From a checkpoint of a small mixture-of-experts model trained on Wikipedia.
Training: a variant of Adam for the experts, 541M tokens, 8254 steps.
Below are experts of layer 4 (counted from 0) of a mixture-of-experts language model. Rows are named router (the router's row for the expert), gate (a neuron's input weights, with its number), up (a neuron's input weights, with its number) and show model dimensions 0-159. Each number is 200 + 30 x the weight over its row's rms, rounded and kept within 0 to 999.
Before each expert's rows: "gets" lists some tokens that make up at least twice as much of what it gets as of all text. This comes from a sample of Wikipedia text that the model never trained on. Tokens count by the router's weight.

# expert 0
gets: "1", "2", "0", "9", "3", "8"
router,247,184,187,180,194,224,206,251,199,202,205,232,154,163,181,133,196,222,152,228,208,237,199,249,200,215,170,207,202,246,242,170,213,194,239,187,180,226,236,197,150,152,203,183,198,175,239,196,182,239,156,217,179,166,185,160,202,167,272,236,163,157,228,205,227,184,221,203,164,180,235,192,161,197,252,174,205,199,200,237,204,151,203,131,197,233,195,204,232,148,164,230,183,256,226,164,172,210,225,196,193,185,239,231,222,196,143,232,208,176,166,223,216,190,161,231,183,219,169,247,165,170,169,185,181,193,202,124,179,236,167,249,198,239,179,197,191,202,204,208,129,194,192,233,206,171,136,229,181,196,222,176,144,220,188,168,200,181,200,188
gate0,168,163,225,194,232,183,176,180,166,211,235,212,192,194,239,202,226,172,210,169,244,243,144,188,240,189,174,218,230,188,189,167,154,190,204,167,204,217,222,213,201,224,259,248,194,208,213,207,208,250,233,211,234,178,252,255,117,159,155,187,163,181,210,229,218,220,182,273,209,227,179,193,219,201,219,200,155,135,257,252,218,269,168,192,209,208,207,188,207,217,191,183,224,207,194,136,206,147,198,178,182,152,162,164,198,190,168,180,182,230,211,234,221,162,260,217,219,158,201,242,194,180,208,220,204,176,176,220,203,199,130,217,220,167,169,173,243,174,264,191,226,214,244,214,192,208,202,224,222,143,200,190,190,228,201,241,170,197,228,187
up0,186,202,175,186,173,241,206,211,187,164,186,163,180,209,270,180,161,213,168,209,202,220,209,205,212,195,163,171,209,168,214,184,182,196,187,188,251,179,166,239,158,208,169,212,229,233,240,235,201,195,212,221,186,194,214,157,207,215,201,134,221,154,252,206,152,120,158,214,239,281,116,204,252,258,202,240,195,172,205,160,179,221,215,215,212,223,220,218,188,199,159,192,182,190,240,186,200,188,174,164,193,188,194,179,163,173,170,131,169,225,187,201,145,164,209,238,256,235,175,204,178,199,171,234,211,218,174,237,207,236,222,176,194,197,162,182,223,206,188,162,194,207,202,166,135,185,213,222,195,185,156,214,239,204,220,209,127,258,175,215
gate1,203,186,169,206,173,139,167,172,205,195,165,194,192,191,200,168,219,208,215,157,144,237,211,177,197,210,217,116,201,230,178,244,234,210,200,185,202,192,204,243,235,211,227,173,207,214,205,129,165,155,157,229,221,227,216,163,164,306,201,199,171,208,154,137,238,184,226,202,188,227,160,201,153,186,166,181,232,164,234,220,167,200,209,226,197,185,201,210,178,206,198,217,158,191,224,183,183,196,180,171,196,195,165,239,185,145,154,206,240,234,166,200,239,235,180,164,203,190,193,180,212,222,176,249,199,175,174,228,188,273,182,228,203,136,212,160,172,177,188,240,188,181,176,224,198,218,204,233,179,200,204,241,193,176,221,219,237,266,247,142
up1,239,186,213,209,287,151,184,184,209,176,219,198,223,193,173,205,244,185,163,177,291,172,209,173,211,236,242,163,168,156,203,189,212,231,169,181,184,187,183,157,180,216,160,194,280,188,202,199,202,216,194,198,174,194,198,144,215,148,210,207,180,197,188,173,189,176,182,159,196,231,156,216,221,159,212,191,180,236,206,201,176,140,141,262,160,212,186,196,211,250,193,214,240,178,227,180,247,194,182,171,190,234,281,227,196,175,250,189,190,162,263,221,166,214,155,195,198,213,224,174,203,214,229,243,150,220,196,216,176,177,257,193,161,207,236,247,199,254,220,210,197,195,189,199,185,224,179,167,198,143,207,182,225,176,231,228,219,212,224,224

# expert 7
gets: "y", "a", "er", "s", "an", ")"
router,146,195,211,207,148,180,203,170,192,217,178,162,236,259,264,186,195,127,225,246,226,219,264,220,187,219,221,195,228,183,145,221,179,143,200,197,243,189,177,161,173,226,254,144,195,179,198,219,185,137,177,167,170,245,187,233,211,212,185,195,165,176,244,184,132,254,241,208,239,251,222,223,209,170,235,160,162,178,178,214,205,172,215,272,183,186,224,176,163,158,184,182,211,165,193,202,199,184,163,202,208,238,199,165,144,164,196,180,163,202,173,207,209,192,198,180,198,198,188,191,243,182,245,236,182,163,202,247,178,188,205,246,167,187,154,208,197,199,175,182,230,191,241,172,162,170,195,196,204,243,203,188,202,163,230,193,174,241,199,223
gate0,136,251,201,194,219,190,233,201,242,217,267,166,210,172,194,133,167,181,265,186,168,197,224,164,202,130,206,183,186,197,164,197,168,183,218,191,196,187,151,210,192,194,213,200,210,285,266,198,196,186,272,198,200,239,145,235,197,202,238,226,218,155,191,175,192,201,187,162,176,148,175,229,218,172,186,247,226,183,199,193,148,235,141,193,190,189,235,202,202,173,201,219,200,220,188,186,232,169,189,210,246,214,180,200,170,197,196,226,185,186,192,223,192,184,231,188,231,192,149,213,223,202,184,175,196,185,198,275,183,214,192,185,194,184,183,238,180,176,182,205,229,159,217,118,235,195,218,193,182,283,252,210,199,157,170,255,184,174,200,224
up0,195,145,250,264,203,236,198,172,202,200,169,179,154,173,213,257,195,222,221,203,191,267,197,179,261,188,213,205,170,224,191,250,133,231,200,187,235,236,229,207,276,207,142,198,223,162,231,207,256,214,143,224,220,186,203,212,163,227,187,196,219,207,230,229,232,212,148,182,236,200,147,202,265,224,154,184,201,203,219,231,186,180,200,214,198,176,213,253,149,193,194,191,211,220,154,244,226,176,220,179,182,188,198,230,187,192,177,212,201,239,217,178,197,199,222,210,199,225,159,182,211,199,260,211,201,177,193,200,234,208,221,178,214,200,264,207,212,166,207,236,210,169,213,179,178,230,164,197,267,201,144,141,263,228,163,217,155,175,221,192
gate1,207,261,199,170,147,202,225,203,178,229,227,197,258,244,183,181,166,213,200,197,201,227,182,238,182,204,222,147,200,257,229,174,200,226,204,183,163,196,190,139,225,170,191,143,261,187,178,178,191,219,186,170,229,178,191,193,217,183,211,237,217,231,203,216,170,231,176,232,267,216,183,163,257,179,234,231,178,219,195,199,225,151,181,186,185,193,206,251,145,148,173,149,211,197,179,267,165,225,246,170,193,174,143,195,152,146,184,190,198,243,202,145,186,187,233,266,219,230,201,166,179,152,188,228,206,183,165,153,193,184,219,208,172,195,243,158,181,242,230,191,164,212,196,215,245,244,221,204,159,167,210,186,195,207,162,173,196,168,195,186
up1,183,235,126,256,197,230,245,167,176,243,192,183,203,238,223,192,184,174,206,185,168,222,243,208,184,186,146,229,200,165,218,174,244,206,169,226,213,234,248,147,204,188,162,214,193,220,189,131,182,215,246,234,159,259,166,201,194,204,190,202,215,229,249,230,217,180,213,201,212,173,198,172,250,170,197,175,115,215,166,214,244,202,205,221,197,199,211,228,197,225,185,198,210,181,270,177,184,206,151,157,198,207,208,194,182,145,162,175,204,240,202,163,199,230,221,231,204,206,240,193,166,202,221,141,231,178,175,229,150,179,198,246,245,201,197,191,208,245,224,228,140,226,183,190,227,235,175,222,158,195,257,140,239,209,224,172,216,196,169,176

# expert 6
gets: "or", " B", " b", " C", "en", "b"
router,182,153,206,158,235,222,251,184,203,163,202,260,217,235,211,205,207,121,247,226,188,177,211,146,184,225,208,234,230,161,227,239,234,190,186,185,225,202,254,188,201,154,236,184,220,201,213,168,203,225,170,220,169,176,213,179,204,253,172,169,236,220,195,188,195,180,177,244,152,177,178,244,232,175,180,172,224,168,258,250,216,232,212,221,274,200,219,233,251,259,241,202,186,173,198,174,218,223,132,215,192,157,201,215,249,175,218,187,221,249,196,206,203,190,215,243,198,206,192,144,205,219,195,168,187,173,223,211,234,200,223,157,163,271,240,208,172,195,207,222,183,213,168,200,272,223,187,194,203,249,242,222,215,186,227,212,189,169,196,231
gate0,203,146,207,206,194,219,196,249,190,202,217,180,213,241,246,182,130,207,170,167,205,262,234,173,195,251,226,187,221,212,211,200,141,150,206,206,162,187,179,179,245,214,216,171,216,202,172,186,173,190,204,180,174,203,206,162,212,221,223,276,224,251,248,201,196,253,253,177,216,172,220,171,198,212,196,229,154,189,168,209,148,244,217,158,225,196,200,179,150,200,232,210,180,210,163,191,162,126,171,210,212,244,197,221,243,181,229,187,180,189,222,171,227,154,175,194,152,170,233,210,213,186,252,166,212,249,218,234,255,186,213,224,182,178,163,201,206,174,150,219,243,268,162,176,211,223,156,215,201,223,240,179,243,181,222,180,228,163,199,226
up0,198,217,198,167,197,195,222,239,178,182,204,194,194,188,201,199,209,235,197,216,208,213,199,203,202,182,233,169,163,159,231,203,157,212,197,211,222,215,194,172,114,203,197,266,225,206,190,224,220,251,176,182,217,152,242,193,192,212,151,186,244,178,187,139,195,179,212,210,175,172,190,205,158,181,210,223,216,192,217,157,222,208,196,250,176,259,210,231,220,187,266,199,191,183,156,199,214,225,186,216,140,205,130,183,198,186,207,223,249,207,193,171,211,135,233,271,152,233,219,173,238,211,180,237,245,186,237,164,244,126,211,199,206,177,258,151,194,215,151,186,208,158,227,194,245,210,244,266,259,184,219,167,243,205,228,205,185,171,195,188
gate1,270,204,216,215,230,247,189,182,190,221,221,234,175,147,204,106,148,183,233,174,196,223,240,179,175,229,216,209,187,185,219,225,180,194,276,206,256,238,214,191,235,183,239,256,216,212,255,220,156,231,202,162,187,166,210,232,180,184,242,199,225,219,165,246,211,216,214,198,205,179,185,190,203,234,155,201,207,192,217,169,246,150,181,219,221,283,199,202,257,176,180,207,232,212,203,174,195,189,211,174,204,189,146,233,223,174,194,164,216,205,159,188,205,241,170,170,133,208,170,217,153,173,181,158,192,174,166,244,192,220,186,139,185,253,176,142,174,157,202,207,180,165,188,182,239,203,222,221,201,173,206,203,205,226,223,188,225,233,189,216
up1,224,194,256,211,217,279,199,188,199,185,149,169,170,184,225,145,199,210,195,168,198,259,214,151,190,244,255,230,252,233,182,185,185,152,254,185,147,173,206,200,198,154,207,191,245,144,217,241,199,160,187,187,226,187,211,165,209,203,204,234,163,222,231,231,159,229,181,275,192,209,209,193,189,209,186,189,191,187,213,226,245,217,155,223,259,177,192,216,210,224,222,221,177,188,222,179,196,211,221,149,204,178,186,162,167,181,221,191,158,267,191,156,203,225,192,227,204,213,229,223,219,261,209,250,211,165,205,210,155,237,236,206,200,163,178,200,236,248,167,180,189,186,176,194,253,250,187,233,135,178,202,205,223,200,212,246,233,245,206,216

# expert 2
gets: " the", ",", " of", " (", " and", " The"
router,202,210,217,278,208,235,229,181,222,201,220,183,215,220,215,227,242,224,179,177,231,218,198,188,250,181,193,220,161,168,177,162,196,208,139,193,207,167,227,164,222,220,182,280,189,181,130,188,229,202,244,247,226,246,237,213,160,172,176,184,219,228,190,163,180,193,203,257,229,186,203,182,172,231,239,202,189,240,160,166,145,196,208,193,215,164,214,246,167,170,213,208,207,140,267,224,186,151,198,193,228,239,203,194,193,195,202,228,140,211,239,166,189,141,208,218,214,193,242,216,177,220,153,171,205,212,246,204,211,154,164,198,243,181,235,192,155,228,286,206,202,172,169,210,164,218,199,181,177,149,203,187,204,253,214,214,228,217,201,189
gate0,214,207,170,207,221,203,202,202,202,230,216,226,210,174,158,189,139,174,216,181,223,181,284,151,233,146,162,192,206,242,186,159,157,192,190,179,283,211,211,203,242,214,217,211,166,205,200,207,178,224,265,159,251,197,187,233,277,196,184,192,189,214,225,147,203,176,147,162,207,182,193,201,215,176,220,233,207,149,212,217,173,147,231,211,206,208,272,197,226,212,247,218,205,170,238,207,147,215,237,209,160,238,220,190,193,216,171,145,191,228,209,233,197,186,196,159,182,180,160,188,261,203,227,180,194,212,191,144,168,156,219,180,174,210,220,211,229,268,193,237,196,228,128,192,211,196,193,213,188,200,149,202,174,240,234,191,200,240,210,190
up0,200,167,209,186,165,173,158,211,170,144,186,187,179,204,221,191,226,189,143,228,154,205,214,226,232,172,219,176,196,168,214,239,211,224,235,214,220,214,232,218,214,252,171,223,250,203,315,249,199,176,142,218,191,198,204,187,187,207,220,190,244,151,212,176,189,217,214,190,178,224,256,177,197,224,180,238,210,202,167,166,222,168,143,187,165,215,202,219,171,176,227,165,164,188,172,219,273,204,203,215,164,184,155,180,221,197,237,220,212,197,212,251,271,180,229,175,214,151,210,205,160,171,215,211,221,212,146,195,260,159,208,179,200,178,208,226,216,217,131,225,200,201,216,207,176,202,200,195,210,165,241,236,198,220,218,277,214,231,199,264
gate1,207,250,152,235,161,180,173,202,202,181,186,195,206,180,204,187,240,252,215,218,175,206,176,215,211,189,195,186,208,172,173,168,271,192,162,195,221,244,252,158,154,171,226,209,248,209,202,194,254,232,222,192,177,181,236,185,229,150,232,192,187,194,154,218,249,193,211,185,257,231,182,226,210,252,190,189,195,188,181,156,238,229,190,218,207,159,214,185,182,196,200,245,234,152,198,181,266,209,217,179,107,171,195,216,180,154,239,169,219,173,234,205,154,180,212,186,175,155,220,226,252,200,211,172,137,215,191,193,176,201,176,191,165,205,208,196,160,206,196,221,208,176,204,201,234,245,207,127,246,226,221,194,172,221,212,286,225,153,230,222
up1,202,155,238,180,194,250,194,149,197,209,218,166,215,216,209,209,159,214,142,223,249,199,182,205,199,169,160,235,193,219,202,196,256,222,153,246,223,213,149,184,243,159,222,212,211,223,182,186,176,208,231,140,190,151,204,185,205,235,196,198,215,222,230,178,211,190,203,217,192,260,227,194,232,186,175,206,218,233,163,178,191,223,171,219,169,206,208,268,219,183,227,169,226,167,222,152,302,225,135,162,246,215,140,180,183,144,190,203,211,222,230,187,232,203,232,215,214,222,223,204,186,182,208,225,156,165,247,174,178,192,198,214,163,196,149,210,196,245,233,154,224,181,237,167,197,255,264,242,180,216,201,233,208,194,218,238,206,222,181,162

# expert 5
gets: " ", ".", "u", " s", ".\n\n", "\n"
router,212,226,171,247,202,207,159,219,167,232,218,249,216,234,168,216,231,231,194,154,162,232,199,167,193,185,208,201,205,267,168,250,151,233,225,242,174,228,163,238,191,225,171,194,200,258,197,185,218,205,197,213,212,219,157,244,204,221,197,203,179,179,193,235,256,157,225,156,217,208,241,193,230,174,164,252,169,267,198,188,202,212,150,208,169,228,184,198,230,222,215,196,299,218,229,146,193,215,242,224,192,164,216,193,197,265,225,200,224,206,177,151,231,224,148,157,218,214,220,222,192,189,213,201,245,190,161,212,174,179,185,173,211,168,209,158,233,207,124,200,233,203,181,228,196,159,208,179,228,137,155,203,225,198,170,187,200,188,173,194
gate0,173,212,242,180,137,217,186,162,152,192,224,190,225,164,234,247,179,169,190,149,242,206,222,179,174,188,207,238,199,249,231,208,202,218,204,230,185,232,174,195,210,193,223,150,219,192,182,196,187,210,167,176,248,111,193,235,172,160,194,226,168,203,157,212,187,206,209,221,220,202,170,172,208,227,166,183,206,239,244,197,213,203,155,189,227,203,220,231,163,211,194,201,256,179,274,269,171,211,184,256,211,150,199,183,197,271,198,236,179,141,219,185,249,189,207,215,148,168,206,223,213,221,215,217,163,178,220,160,176,240,167,213,196,216,223,180,171,207,185,200,192,201,190,174,172,198,142,101,206,240,206,196,207,232,219,209,180,163,252,173
up0,227,211,208,210,259,215,225,179,219,195,165,258,176,197,209,183,177,232,225,185,197,238,231,157,216,166,168,173,205,197,211,173,203,228,230,191,211,143,203,162,206,203,257,183,182,165,230,241,171,176,258,112,259,143,203,210,175,244,190,229,189,245,227,179,188,184,199,159,181,175,185,219,171,202,184,176,140,229,225,206,246,198,175,223,128,236,197,204,138,174,237,220,198,224,195,233,218,195,169,198,171,175,224,212,278,203,192,219,186,203,234,189,225,211,183,226,208,215,180,235,198,225,190,232,195,230,230,173,215,252,221,181,211,239,213,201,174,190,243,237,170,157,131,224,181,175,183,198,184,203,217,217,195,181,158,164,106,194,193,232
gate1,233,214,240,207,197,154,159,222,184,176,259,223,138,175,193,234,229,181,213,184,244,178,166,192,169,175,226,248,203,258,158,273,205,206,200,199,213,170,249,206,180,223,237,254,189,227,237,172,220,141,254,173,173,235,222,258,246,216,264,179,165,212,200,204,246,173,170,180,208,194,215,232,258,168,218,206,197,192,188,236,228,189,239,172,201,235,182,220,175,224,174,218,179,193,198,187,168,248,213,180,233,119,243,157,217,238,210,169,240,213,212,187,230,225,215,213,222,226,174,214,149,182,165,173,233,226,222,177,221,178,248,267,194,193,212,202,179,223,208,224,216,218,187,209,188,262,200,181,215,182,206,213,156,154,199,201,170,214,196,224
up1,244,185,146,213,201,201,175,262,148,193,205,146,172,153,190,201,241,207,215,176,225,185,201,195,233,185,236,219,181,159,157,230,158,240,191,190,229,162,189,190,243,209,162,162,202,223,242,193,242,185,184,193,193,209,239,232,226,232,174,188,199,180,172,170,160,240,214,180,247,210,255,185,233,191,223,185,157,192,180,185,159,200,174,245,248,182,209,234,143,253,161,150,182,171,199,232,183,198,238,147,261,233,169,193,164,159,186,213,200,229,203,188,229,242,284,174,175,188,192,221,233,149,173,220,167,202,201,153,190,198,212,229,186,129,170,248,218,196,177,190,213,213,225,192,231,190,193,222,258,219,182,201,228,168,187,212,253,208,199,175

# expert 1
gets: " a", " m", "0", "le", " was", ","
router,260,196,192,142,203,168,182,219,221,179,236,194,193,160,196,148,158,269,160,229,182,205,230,239,245,224,228,178,191,147,193,194,212,224,204,233,254,188,167,213,193,177,160,199,136,202,250,198,197,172,183,145,214,149,197,194,201,139,211,169,166,212,186,232,206,182,131,162,160,148,162,206,200,256,188,233,195,182,215,201,191,221,200,204,175,185,201,172,176,195,155,199,207,206,127,235,197,198,209,187,208,239,171,208,206,138,182,209,208,173,177,201,219,230,232,183,163,165,225,187,263,222,214,211,228,184,197,213,226,204,264,228,151,189,203,240,183,238,198,196,220,197,225,191,225,194,225,270,223,208,172,243,158,168,172,240,238,239,226,169
gate0,183,238,227,214,245,171,283,206,210,187,252,175,231,210,177,231,184,214,215,194,224,200,167,154,188,221,226,215,158,200,159,193,214,179,242,202,257,164,241,226,161,219,206,163,190,139,179,248,222,235,177,180,199,259,202,177,242,182,226,213,189,173,215,178,190,218,206,211,216,148,210,176,187,219,220,159,266,160,191,228,225,193,217,159,222,248,217,139,162,256,179,172,268,215,208,213,191,179,184,211,173,190,201,220,212,226,235,228,172,192,144,153,187,190,201,243,239,235,204,193,220,226,201,181,224,244,191,171,180,136,190,197,185,181,223,207,193,163,204,188,133,220,203,203,195,213,210,198,223,258,182,150,217,179,170,161,150,126,190,200
up0,245,217,258,233,230,203,178,145,225,202,226,238,178,222,175,230,152,231,237,229,194,184,225,223,217,180,182,192,184,263,215,166,155,272,160,175,232,195,191,207,148,137,247,210,214,173,213,186,184,177,228,180,222,151,202,214,211,195,189,186,192,185,168,194,215,196,179,222,216,167,204,226,217,155,179,201,204,189,281,197,163,192,195,228,195,227,233,196,176,165,170,174,183,205,189,213,190,204,164,266,188,161,151,164,183,197,245,208,171,217,224,177,218,260,229,187,143,174,254,187,219,247,186,220,265,198,242,211,226,221,226,162,171,199,200,187,196,221,190,225,190,203,170,235,199,237,186,252,204,254,241,201,154,229,235,181,221,268,247,199
gate1,224,224,256,210,225,208,209,173,178,186,190,123,224,182,211,136,166,206,197,194,195,213,200,161,184,216,192,125,140,199,242,213,226,264,174,198,278,204,212,191,186,181,187,132,187,196,189,213,186,232,185,168,224,204,184,182,204,208,153,221,243,234,257,165,229,215,196,264,158,137,205,172,186,199,183,152,152,243,201,197,214,143,209,237,205,186,188,226,202,177,199,173,231,166,163,224,222,195,156,155,190,208,218,212,198,179,223,169,225,196,168,242,196,185,205,223,198,164,193,217,147,269,198,230,147,223,213,212,203,162,243,237,242,187,242,197,199,232,184,168,187,208,219,166,225,180,175,213,162,207,180,219,183,160,159,135,229,199,183,197
up1,183,211,209,204,179,219,177,191,173,181,171,159,199,199,225,202,263,179,253,175,218,162,275,230,208,167,200,213,189,183,208,236,176,168,253,196,133,198,223,166,257,235,229,198,250,173,164,196,184,202,151,193,262,224,205,145,174,211,246,196,180,261,151,213,234,202,172,164,171,239,171,240,220,205,219,194,222,192,176,231,175,206,199,171,176,207,204,200,240,211,273,228,176,159,232,176,206,168,241,178,181,165,222,202,162,235,200,203,243,214,226,204,182,229,221,152,216,227,167,213,202,190,201,195,178,200,135,231,183,198,191,187,134,239,238,177,214,158,207,173,183,224,158,149,235,259,177,179,182,165,222,188,183,196,229,176,167,246,161,204

# expert 3
gets: " in", " d", " to", "-", " D", "t"
router,186,203,204,209,169,196,200,212,181,201,145,170,176,144,178,248,134,263,218,133,181,189,164,220,181,148,173,167,162,227,189,153,175,211,180,175,146,230,114,258,236,180,195,180,249,194,188,227,179,199,260,238,211,197,205,179,201,222,201,192,246,255,169,227,204,190,192,189,213,207,145,169,134,255,169,185,204,189,203,181,213,193,206,185,163,168,227,166,241,258,220,209,157,214,190,216,197,213,215,210,157,196,186,207,207,239,196,180,240,185,251,205,246,234,260,179,183,231,166,244,161,191,177,206,190,235,164,207,221,225,215,203,221,158,182,203,237,135,183,200,211,216,225,175,233,232,195,216,189,179,229,201,212,229,212,214,173,204,246,174
gate0,209,161,228,163,223,180,208,235,187,234,195,148,168,208,158,257,225,198,212,171,225,215,148,193,218,183,217,204,267,237,186,179,136,215,190,194,169,193,198,199,191,171,213,228,185,224,208,109,154,211,204,294,169,192,184,173,158,275,247,191,218,178,217,205,184,183,231,223,214,136,182,191,172,261,252,204,193,187,166,208,162,185,174,212,229,226,191,208,161,229,225,178,225,206,220,217,207,243,193,213,183,244,210,186,176,182,163,123,215,224,240,196,208,170,219,176,215,227,211,225,210,198,187,208,190,234,173,209,212,173,198,280,189,197,187,215,182,239,237,174,212,161,189,228,205,175,183,218,232,184,215,173,236,136,157,169,180,185,211,246
up0,238,208,198,214,167,169,182,170,182,173,208,187,145,225,206,153,135,163,151,247,175,166,243,197,182,206,187,209,243,209,194,181,211,256,208,187,249,170,173,231,178,229,215,248,214,209,226,242,224,223,194,228,224,221,224,194,224,203,238,185,198,200,236,191,230,250,194,142,156,236,260,139,186,183,204,276,179,193,165,210,223,229,196,216,215,177,253,213,203,234,183,130,227,246,197,181,219,175,175,240,188,232,218,166,184,217,185,208,153,192,193,187,216,167,213,213,194,218,188,154,212,153,248,198,215,237,142,227,171,228,243,187,169,214,182,183,255,163,185,185,185,207,170,243,202,223,237,181,208,206,242,203,251,247,191,163,134,199,213,208
gate1,191,158,157,187,177,200,164,220,259,206,180,141,210,198,147,234,206,206,212,206,194,207,201,179,160,203,219,235,253,201,208,137,105,202,231,178,199,201,257,197,253,183,197,183,207,249,214,164,203,204,176,173,192,212,237,262,171,245,190,182,196,196,206,215,144,231,226,175,173,179,218,206,193,255,237,221,207,243,207,186,184,211,224,208,219,236,152,199,187,174,203,265,216,211,254,234,181,163,176,241,171,202,220,181,210,205,228,195,221,206,239,163,232,144,193,179,163,186,210,247,213,219,251,214,241,232,176,246,148,198,233,185,235,210,238,170,214,150,205,194,149,200,188,201,184,230,149,203,236,190,242,173,174,254,165,192,163,195,170,230
up1,196,223,155,240,163,234,215,158,201,212,223,212,219,170,227,266,197,187,203,188,242,221,158,248,218,216,227,191,224,212,174,191,196,166,149,227,205,202,224,200,237,195,245,189,138,216,224,239,215,200,130,163,189,244,194,210,144,209,227,241,206,183,162,209,222,238,197,154,145,157,220,200,237,174,238,267,223,242,205,174,222,229,197,231,208,204,210,179,166,212,179,227,212,216,173,198,189,211,198,185,180,170,207,202,246,213,176,229,227,174,205,165,168,181,167,174,181,157,141,187,180,185,195,259,238,195,190,220,185,127,195,189,163,196,219,161,199,199,196,149,196,219,186,188,278,193,179,137,226,190,205,129,241,227,186,190,152,183,259,193

# expert 4
gets: " |", "|", "-", " M", " A", ":"
router,174,224,193,156,236,157,165,165,200,196,195,165,177,184,173,231,218,169,219,214,221,140,142,178,147,212,202,194,219,190,254,205,239,209,233,190,186,176,264,185,227,245,184,225,197,207,185,221,212,228,220,141,209,201,199,180,225,185,210,260,218,165,199,177,226,260,195,177,220,234,207,190,241,143,182,217,242,185,196,165,242,228,195,153,205,242,139,193,144,180,191,170,156,249,158,228,226,210,219,170,221,176,188,201,187,229,219,185,208,187,207,241,107,210,172,214,232,183,199,155,203,198,231,215,186,256,195,180,179,227,183,167,227,200,194,207,213,209,246,190,199,205,212,172,125,224,247,129,189,229,178,171,232,176,185,183,211,158,158,230
gate0,215,224,188,226,172,195,256,176,158,225,254,261,224,165,257,209,178,147,173,230,218,174,125,197,186,231,199,233,153,212,193,208,207,191,167,189,125,193,229,226,159,207,210,199,216,226,149,170,166,239,222,194,215,201,158,181,245,262,253,195,149,207,267,258,181,197,247,149,158,219,200,228,234,169,158,236,190,200,158,185,231,166,219,152,217,223,197,158,226,240,148,178,247,220,193,219,217,186,172,253,188,176,212,193,196,193,199,228,174,200,226,217,172,220,184,230,210,226,183,202,177,221,178,199,157,213,191,235,205,197,243,215,173,231,183,218,196,233,220,265,227,166,224,171,208,228,161,226,189,201,208,176,222,205,175,227,234,217,184,178
up0,221,154,145,187,195,169,168,196,210,155,221,213,216,211,181,228,167,200,190,196,238,212,205,215,177,179,148,179,195,153,200,205,181,213,206,210,194,214,163,248,220,202,180,225,180,227,163,208,149,247,114,246,191,175,193,211,215,164,171,194,204,130,166,160,158,202,206,233,228,226,144,169,188,101,227,223,239,203,195,241,213,232,222,208,195,218,233,169,213,200,161,211,207,211,194,232,219,161,212,154,167,233,201,219,238,211,196,201,213,156,200,230,217,150,189,175,235,171,178,200,223,278,207,147,176,190,226,176,191,181,238,232,161,206,176,189,241,258,109,169,206,214,199,183,174,172,239,199,197,184,201,166,209,196,214,188,194,250,202,148
gate1,234,252,287,221,246,235,210,199,184,172,220,209,172,253,205,144,146,183,189,195,182,180,181,133,206,174,214,156,247,189,182,162,232,176,209,216,224,197,192,253,192,221,204,175,198,206,139,150,211,231,195,229,224,180,209,200,259,154,253,191,219,173,177,212,214,245,160,203,185,202,241,123,175,204,196,224,193,150,236,218,215,230,225,226,179,200,202,178,202,195,199,217,167,203,161,210,160,190,199,183,232,202,142,195,231,191,199,255,178,190,192,190,200,247,203,240,193,223,238,177,212,243,247,214,220,189,175,163,217,169,174,242,180,211,216,172,155,168,208,146,204,166,184,189,172,166,254,152,233,207,222,215,156,196,176,249,185,143,190,199
up1,196,147,174,175,110,179,273,220,236,234,217,173,207,211,136,188,165,239,205,226,216,189,169,254,158,155,145,192,157,190,234,192,152,263,225,201,202,205,205,205,200,227,185,233,171,215,242,199,247,162,171,226,155,195,184,183,194,269,192,238,269,216,198,223,277,168,192,221,185,211,187,190,191,247,219,222,200,213,182,188,219,182,180,219,240,185,188,186,203,240,192,204,161,190,232,207,230,175,166,169,220,180,195,174,145,174,167,152,218,229,170,203,161,168,213,225,254,241,197,208,226,196,163,233,182,222,200,202,237,187,196,184,182,219,220,186,196,179,216,253,222,246,180,195,210,236,250,241,183,192,190,223,167,169,161,246,219,197,196,202